{"num_hidden_layers": 9, "d_expert": 160, "batch_tokens": 131072}
Below are experts of layer 4 (counted from 0) of a mixture-of-experts language model. Rows are named router (the router's row for the expert), gate (a neuron's input weights, with its number), up (a neuron's input weights, with its number), down (a neuron's output weights, with its number) and show model dimensions 0-223. Each number is 500 + 25 x the weight over its row's rms, rounded and kept within 0 to 999. Numbers have three digits each.
Before each expert's rows: a language model's description of what the expert responds to; "comes before" lists some tokens at least twice as common just after its tokens as in all text. This comes from a sample of Wikipedia text that the model never trained on. Tokens count by the router's weight.

# expert 30
It responds to: Pieces of personal surnames, especially word-final chunks like -head, -es, -son, -ić, -mann, and whole surnames like Smith, Johnson, in lists and tables.
comes before: ",", " (", "\n", "i", "a", "en"
router:550492483524504501542501489500470502546543556465501494483497501523500479497500471453498540521521482518489525503481520497465490465513481515538535507498469510500442510500509547489486536496532524472514497495498466484516542516516475512481523452466467515528502463535467496532512493520464477476494515504535435547470498475486505515450448484471523509484514505476536542514496520519542528522524482510522472513522500469474517510531475520477524511500498480519502503438528508483501508510510521500537527539505486502505494434480479463476492510518499472492523535501511491486520505455471505454506504471501484504502522466498490512466511571503506495492489508530470519509476546482440453488482
gate3:501548482519459514496500510481475503524511517464435469505487487518509501485528480485542486485506502478474497477517509459514519468525498529534508523482462519491501500475533466466479487485569516496559500524480510520550522503498495495485521474533497548488493472498518484463468503523494508505498502494532481520517502498537497525516484504439528510505524528514496450470532540498479551538487468436469497474525457445498518510508478502484493478513529483504484482462477484467495501557449514512499529491498545524514521525498509508493514525484439516517522535510482488470478475486465480480527525510462496501503500500554498495472474496496492478478485532502449507513481492536455559500476
up3:505484495535521522517514477517479503484504489477510485532513503547481514487512508504540514444494497438496527481558540491510536488571489516491495483521489452484508473483507522534476486539485510500480521528506515475482515465511505507552437518527506455521509444524494481500498480503496488474478492523527527501496518544557431497492525506511477485482492522506494536497517507446500470501494515479493497537513533540500488513484466530453458452512474484466498472525506516525531474478492520500523533508516509527515493533517512507526497495534525486515523567505485510507508522515533479512491507508467491475499491527531488550509486478507488463474467561529527536503519505478540477539520
down3:480531484521492501495510513495486506498501503543509542513471539521533479511473474463513524551482526504444490460516454517481517526516524501483467454506492516494538500479442509477519525481529480513494517536498485506544485507483496514498536490493465528429537509525537489506484527519470532541474518475513509531541516521488538531510496493469511525549511487474530463470510515522508504491519495486438519567523491505476497494489554475517513536514535496489491486479501507479476505492526523497511530466488497530499537530487566483491544487477551552526485516535483499517458482523493484474487453489465513497510518492529492537484495509499493469498491486487502553486520529510507543521479
gate4:489499530501505505484431487501508483493487490503524485539528530475532477496514494503477453484496499515464515477508493493469482511498476534545524498518529543488486458426536502497514534494493524462490523529495473449464496460509457451539514514483484480536493508482489502480505511511511555520489525442520488490553454490499456502483480496498513521487510457502478515486502498567487491482482457526508507530488466489494498478483459508510487485511532505494514493468503472510481515494497556556538499537518491499519449460480499520472491464522488503463505534513461512521515514459503479527465467516471526490455493506465467484467496486525520463493479467496523519493474485532497542529518
up4:496520516515482516497503514519478517512491498502486489467472490517486501490458506503507534432514476433456498515523474494502516499433503465523513480476501482547510462488505525523475508513523476510479506492511487523525507507506531487502513516520525511536459509502539478465484457508461500501469479481494522498435507493504517525456527494492505549492498523495531496496480518497495513496474525503487524519526516504524471479477524535503527532542513407539470467504532476503526511506497492470476470442490530494475498492520523469512494502460437477486515538528487484486521497515520482480513511514517446491540514516531559495528523483451474507537484482511537489495488523429486500493468
down4:517502507478481472518533489515487476492492541488483454486483486474494498466523493459512529538493517509537521470481516530498531481538501477476519521493454506506536490535465450501532432497528521477489495477491498496492508500491497543458488514483507498488487515462527512559490469477505542449457510555471499455483506487485564477467531532493497433499500524522500515535522465464526486512527518517482465446508533482520474502504460456476520462498499489544505482516493436495515517502472510498479530463505494486483485554481492498516524504467508471540494527520481467486474502497478481503488531502487486523472504487549451481473505488510505533499478501470496499481491539506492508466529
gate5:493478534531486494479527495488539492452505487498487504530463464515498552458555518529484510518513518499552484551457454507549530488517517496531510514505548496515553499466488479486507507507497518514522497460506517482506490507498487472484447507528474507473521522494493493481553460453512508530519483508503537488508487477469533564506499476499494480509515496480481484486470527502507522519495535499466512499494505506485500504486465533525459483468494484512521536523438481497521488495477502484566489504500492505497507510446509465475481499486510478472485484504539489547479451465472531469501507468499496440526524491458486474507512499477477518496567494483518494477524548515552493520480
up5:511523460504501486459535513480495503500478474503470473479498539538541424505497523509489490506490510495511519531458469535534495477457499474484513472526535508528507529500519460528480480534470534536509497489522474516479483512498456521494521497522526529476506532476465547532510498484523475520463490480497502491543528494499497474522463507475538514500515489478520487507532501499549539513482495462527507506511491518499483462487510494464452525538534498513483486533447491450531482504451546495512463516512526525512526546487504483502527499501520454494497460524502528492550495504518489547464504462532517500516480508507536466549487458519531522494481510452502505484510449512466471503490
down5:508474480503517481497546528533497493461496488460459534508492517472509490517480490501465490534479515484502541558486486495498504517532500559499542512498503517484448486483519449472468509508452523500526487479485480487472493477481499463503518480556501509499533506485471525460509489502529480486469489477516521503527516512495483532532472471547497469526535507508507493459516505466530512535493510524478478466532543519508494495487507474474483482491489512521493474524465489512490499526466544499541486472525517494507508483468518499470493496547494492504484472557529455584477492471468524499502479485514549538471522518517507497517535546482519508464521477483539536472521513543487453536473
gate6:481497465516488525464479550482489522498494488530456469507490430513485461475510493503495515513530488482515466464490508510508454469510493519531481501483492492485458513466433491503517468520494495474572551525558483488523480501508518465496494518506472516529528457482512449508512469481538460441513509495509498512530527493532521531479483493497533483524525482511507542531523477507510538520482520455482487488516544548508502498483506477496492498497477539540508514494470478476486507493505515479516479493494506527518527521530501473522491529494485505456475469537511498497541513485521489516463521514471466490474529488500460507457502522477504486435493531440510517549502484476478509515533
up6:502499477515501479505488509464504523487491541532499479520442494514487467507506512490480496526491492527478492497472488494517465476533512524539492485521452523459509484532492534570558465485535498480498515471570501463548510506525491493470506522487500490517492502488529487535457506511525476532480475508537516488522479491500497520496487498465515432469506524556530499480530461506535486505495505524466454511463453514523510513546464503498497491500524506518497457522481515544489459517521507478522517489494484500537457531547493489463471521491479529489507556549505490514549477528493451501526492510522497492498508495502524508509503499472566509458493476515513517496538551488482506506514
down6:563514538483447469506493456520468452520484533515516497509502468454484493523489505492496490495502485504520542518517498510503486524497515482509468504476506494494456509529499468501513476528479486495516476535518506537494453508492491502510496474510483491485512495481492494523452480507485528504450514526528499497527466512527498514501534476504482430545503506502516565483567512528541501484486524530459563474532495560508528479541510511506484470488469465548488469469537483486528531513483493479494489497530476514490514498498482527495498502545516503501474501518484504515479499506564501555487496458472485505504473533462456454542508468517499490472519514501495540504462478468471462487488
gate7:536486488475539482531474498511488503479531529475522514457497474500495479512522474463496482551497505544494500504485499520531499469527488495500534493473501479516498477518508508492458497495487545482489457494504422498491484523483497486457537483460447492470514551478473531503498473494531532526538515480537480492490515455525504439479458481537458487499485458487509513524490489479496539502478491510481478520504516517486524487494524558515512496474494501558475520483466439485524472530476517507485512527521462489516490498491516476488501477516477483465506469535475523509478493536524519490455465492492502497455487512511517499514459513512460512522485502525501546529554527509475507474427
up7:488509531493538462443501525508486509520451525483503523533477555527508505507506520514510575508472526500507572510512493529545481537520513505463518511485508517482509434528516502514516516475496474543462556471475487495534514512486525489519459465526505502507501517508495497522466484518491504494485462512551494515514453450506516504486523530515500500511475528485484506506498505463479503547468505481514510467509505500527491510485466474493538528540490530521491547512504478520514496489494500455507476502474458546542493506491515509513489459514513504543474510506508527489468440484523489528467473468497508517508485504490515530513465480464496552566512479443497483507518518482515489530521
down7:501472502531512501516490469515522472471554524536510509479497475499492472484544512474522501537491461465531482488509480484452511529505495485507537503471482489510458501461468533489523467469493533519527531491490527472535458518505537528510513501483468491451509496509518490475491526536492545511563496513475524512509488493506544452480542458505511494524514510511519505533507580488533492489478529512512510509490529483501527454516525523495485507448524494483539511532462539489451526483482489530459495476484436469470513524497485521504501494458520529529492524485472495437492513497511496505465508506508516498502465479511524475477487462487461450529503502541512521514524478503463473501498
gate8:512462472525538496487490482492554475494474497534487499500508521529546481491504484534528516478522489521520500492478508509521516520511508512518547498502576521496547482470483458494550485519434485478496479479503533492524498458544478492492505517532516502507533487465495507467488489447494528503480513506490470508507508526528493504476495517508468511462490476514471507540481494486511484521520505483513487528497497479519546509464502548475491540530506572450509506486508484525479536469483504519510468447487534503518451507502508525474524491528569470505477494531518488521490513475472444507447489524525519484486497483440458549512498486491465537502495461487545502503476513492487498481502
up8:528537519444512489557537457523505469565515502488494520485489483505471522518487452523491484504517501491495503517481500518477500541517506497525493466482497524506489515487554515499506490513527463508515427507502492446500514515470534525502511539463489518536503532499484513514494474544458508502538462482461518509490485513528480532499527493518487461493520512533506488471543512518524494517505505513511557493433493509499468554524508531485504514488490515495476445474460501518504526488507537495475539521464495514487487514489523567544476481512513510498512482496509499485490476543537505521525555483474524472546503510513526506491526487523497535481496505534478495483448503517504444469466
down8:516532530509553493509524499488504516534472481470473501522516542519492515446482443522550487490473546500530528506500484552440439481507521502534516510504493519497483516499498549565529521530521500438501449503518514474467502506462510502452518496471479492474460517486522456571494509539499495496507440505485502535504464493488508519495530477491488491487460506536515478483490496500529487524486495478494504515515472519503498537503507508516504509493488518468498520511514484484493525477507536522512473530461524517514508504465477530499496478470467512524505529472490494475485474522491524451508539449446485483528510490490500533451482476517485544510496519520483488489528532533471475495486
gate9:508528467540493502522506490491505491540483498504479465523508535502503501488470552483537475505493473492486529498459473499520436497501491500525533500545504465465511446465499466509519518507475511451541506506462465502461525519507481486515512501518509493492502466487515490528525477511440488524510460475477506501464545502517494460538474513493497539497501517519523515494567514506496524464504538510472544471521497458523475500500499523525532502448465527513542512477499478485431534547518478479492506521506481483513494483493510507490485535489457491505482514484485483504475524530482471447517522479486475537512490531512525469450496488493506484452529539485516466500456475504446505516470
up9:491536482498499462470494582481511510512473508475509475549492483471503485489494504512502471466519510475526483493514501529503517531466510512518515498507485482555482513515439530494507548531511519518465473537458546488556533461476487557455506517477496508460484476478519502529480531480484475487508536462513465530509491459482521482535530494514553451488539492508474468497531501526520508501525520483526487495482523519486493504515515431512514504538548471528520504533509501501506460549493523509514496538516511476524508518506521489508537506515490523529513533516509486499529526482518491480504497467482459473482487525510528540513501491450482471481491465533564495526486492479513482493491
down9:517477488441504458496499549465512516517535483488506486484504514528500528487487522521517493504542503549459490515472514459526518502461494447501550502509562519483472522485574522512522511494474457468478509492519515487509501521517476516518510463449498516493507502486503548545510514530530514502492531533506456463505523447508543499490503480507486487473501498475520483514493443492487467493505486503469528510525471542504515519512501509510476475510494517480504493513537493498535549485502476500446530481476502490513539487493532513482493486552495530512515464502541485473526499478483519547507463491541462486503543541536491475451475516546462516502477540499478495512514520500506544511494
gate10:477466529473466511481474456463469477522469505496505497501479469472478491537481490526551452500493486490517459513499513591478474479484479514516489497479488523504485497471496485528504481476501480480528495507478483485500453489468490439487506516495458487507538537493517517522502480509500498488522492491480513482480483503469474497514427520534508444545513474516450476474485511522468513491477473527512436482495471471506498518486565516517516496506493476507450504499466478465523512493519464487480484475505529451451500466496503537503494506512466508497493509481516460481504495504481477487500477459476496488461435535472495477510473481524478522499537489538496495497481464516468552507496
up10:516527467509512497516501511524544512528549519507489517512517533547522537516502496515467504520523558508507508496481524511504536528513506499461506495561495499495501532500482492507484499487507484517523508483498524494494508515537589510496474458503507526500493504479478481504497559506447500497497556530483482508470514529526523466508532514490484534477484522475492533495491500505545466506530483492523541505537527546531520471521475479504488506483524531492508559517514555520504503555495493513480484503479474519543551496522497503491500443515549501444506457535504519531546525515516564517513493499514511483535500455490488533498502516493514480489483530481500479485460507493539451519518
down10:457506522464542482483522457492515464470506526488507483512530534447488509471482528502510518488500450521524495490448481564489473530497534488477483501486524504483498537502506494531465483481503525485502484460505508493555434498483504466460527514490502532503551497496501497539486460504496530504542508525486510510485478507490496496523483496476502484519522502521486528518479484486500496481490490508501467473523469515545491478489556507532500525492543480504506499491492448439518502484456509465520481449466530459508481542496558508471526461503531515475496529507506495482502484508489459480503494459483568514523459448512513519511505523535508540520521522516507524487474449481519499507519
gate11:524480472523465528528506474502508532509469517487478473511527528514528498507509522475483482499458479481498535512476525564489476518471498498507490495558507486496488461490489505515558492512441497476475513493479511480503505499518526521517494465452487524497496491533526563461499491490507465529477511501495517493535454531488524507514465485483523486526516511525523492539491476533471502489498527562548506496492507498515451448563488478522546507496438511524557516510491509509492520487468469489516534458506507517519526497452494511519524451502534538523517490502494472476518497497496542516470512439505478474486527476510478464450506504498498493454487483502485495548463522502489516480522
up11:456520535520468469501527510524483490471544492488522505502485486496508510494556483516537462480479512528518471507486476507490524485553498510515507501451480504500511498544540492475517528504548471522522497501499513500498507501469514537475489545541477467507490492529492500508449493513530536478487476544508540543481519499495488506504523481498471520518553495454514488538506516480495479499496530443486458509559510483488534542499556496469481476472551536478450524514530489514486476504524519543503481500488537521495511546521520506504496502470479511469483475474548549507475494482485474513503548570505523511530496503526528492527507473495495503559501545495485495488516496488491467537501
down11:488488509495487519436532538514506486476500515492525499481513487513483504477511511539475503544471498520517568610491528510488515480490457466524523506520507516491483488465485490490488522538516508485537502488460505503520478511482482497562505549475511521490537513511484502489440510456503512463505480510513506496485523516508529485515518505495488494512468471484504523510499553512473517499515507498541465482523504456472521509488498521473495456503518527465483456483533492548496494483484488519499500531489517474477505546544453456454513502499512459457501469515513507480503511450528528542502537495478488520536469510486505470493500513508503465489526502476495531444535475525514543497526
gate12:516493500541468501484482486502536508489481563464505487501502481517458522502514501474490529521495499511517512484484519549546476484523467529534484501543510549491478496523497489469492488532513509445535489507548486452491510494524532508464508507539559486498477509480481482468522540491515506506508522501509500484492480538469484521518508470448484443530499552493495518503497482528511514500536464462488494509540562522538527471516484519512456449514495519471512535489488533496501532497508477514534532451500471536485511512454500475500489524518529486498478509508519524474532475477523514485517431465468508485507520463520437530491492515515526481462489526516515487485521513466460508502501
up12:501494516478534446514521490534518511480487430531497534507462525539468472509477452470500496483508529511476510504515487530433497522525517461468509491462497464537510469518491498528486529468498528529491526477547506523490504516466526485505464499490549544535480508492485508505480470491479479513515444518480512487531499518532480505501495489521523496476473494496507484512543518512544524473510523472468481498450471488517522531481521450516522480476537488527475518488498518491500459458494486479520540519485498498489497539497482498503524438504489483537552529497530520522487499450483508471446534490485502538495487504509455500503485524520493498522547504474495517564478493525536486486525
down12:499557498507475485470506503476502482526497520482435486529528523519481550497493509478472472514457497495496502579449527494496466487477504523553514501465505518531496547487488497477472458491492501547528504498503500502497481483505463497467483541467518487530470465494510481504471493534491522514492506518495490505452464535550450508509526476514484494486524500446460496512512492508453500529484521480479498463490499499522508522475513442564531460501524547524499543490471539514496491518490498471490470481521532505478526487522507491479525494515510489460480500513519490474488511475527491429513500513487509471479494467529539494537463529492468535491499546466504498532473492531498488509511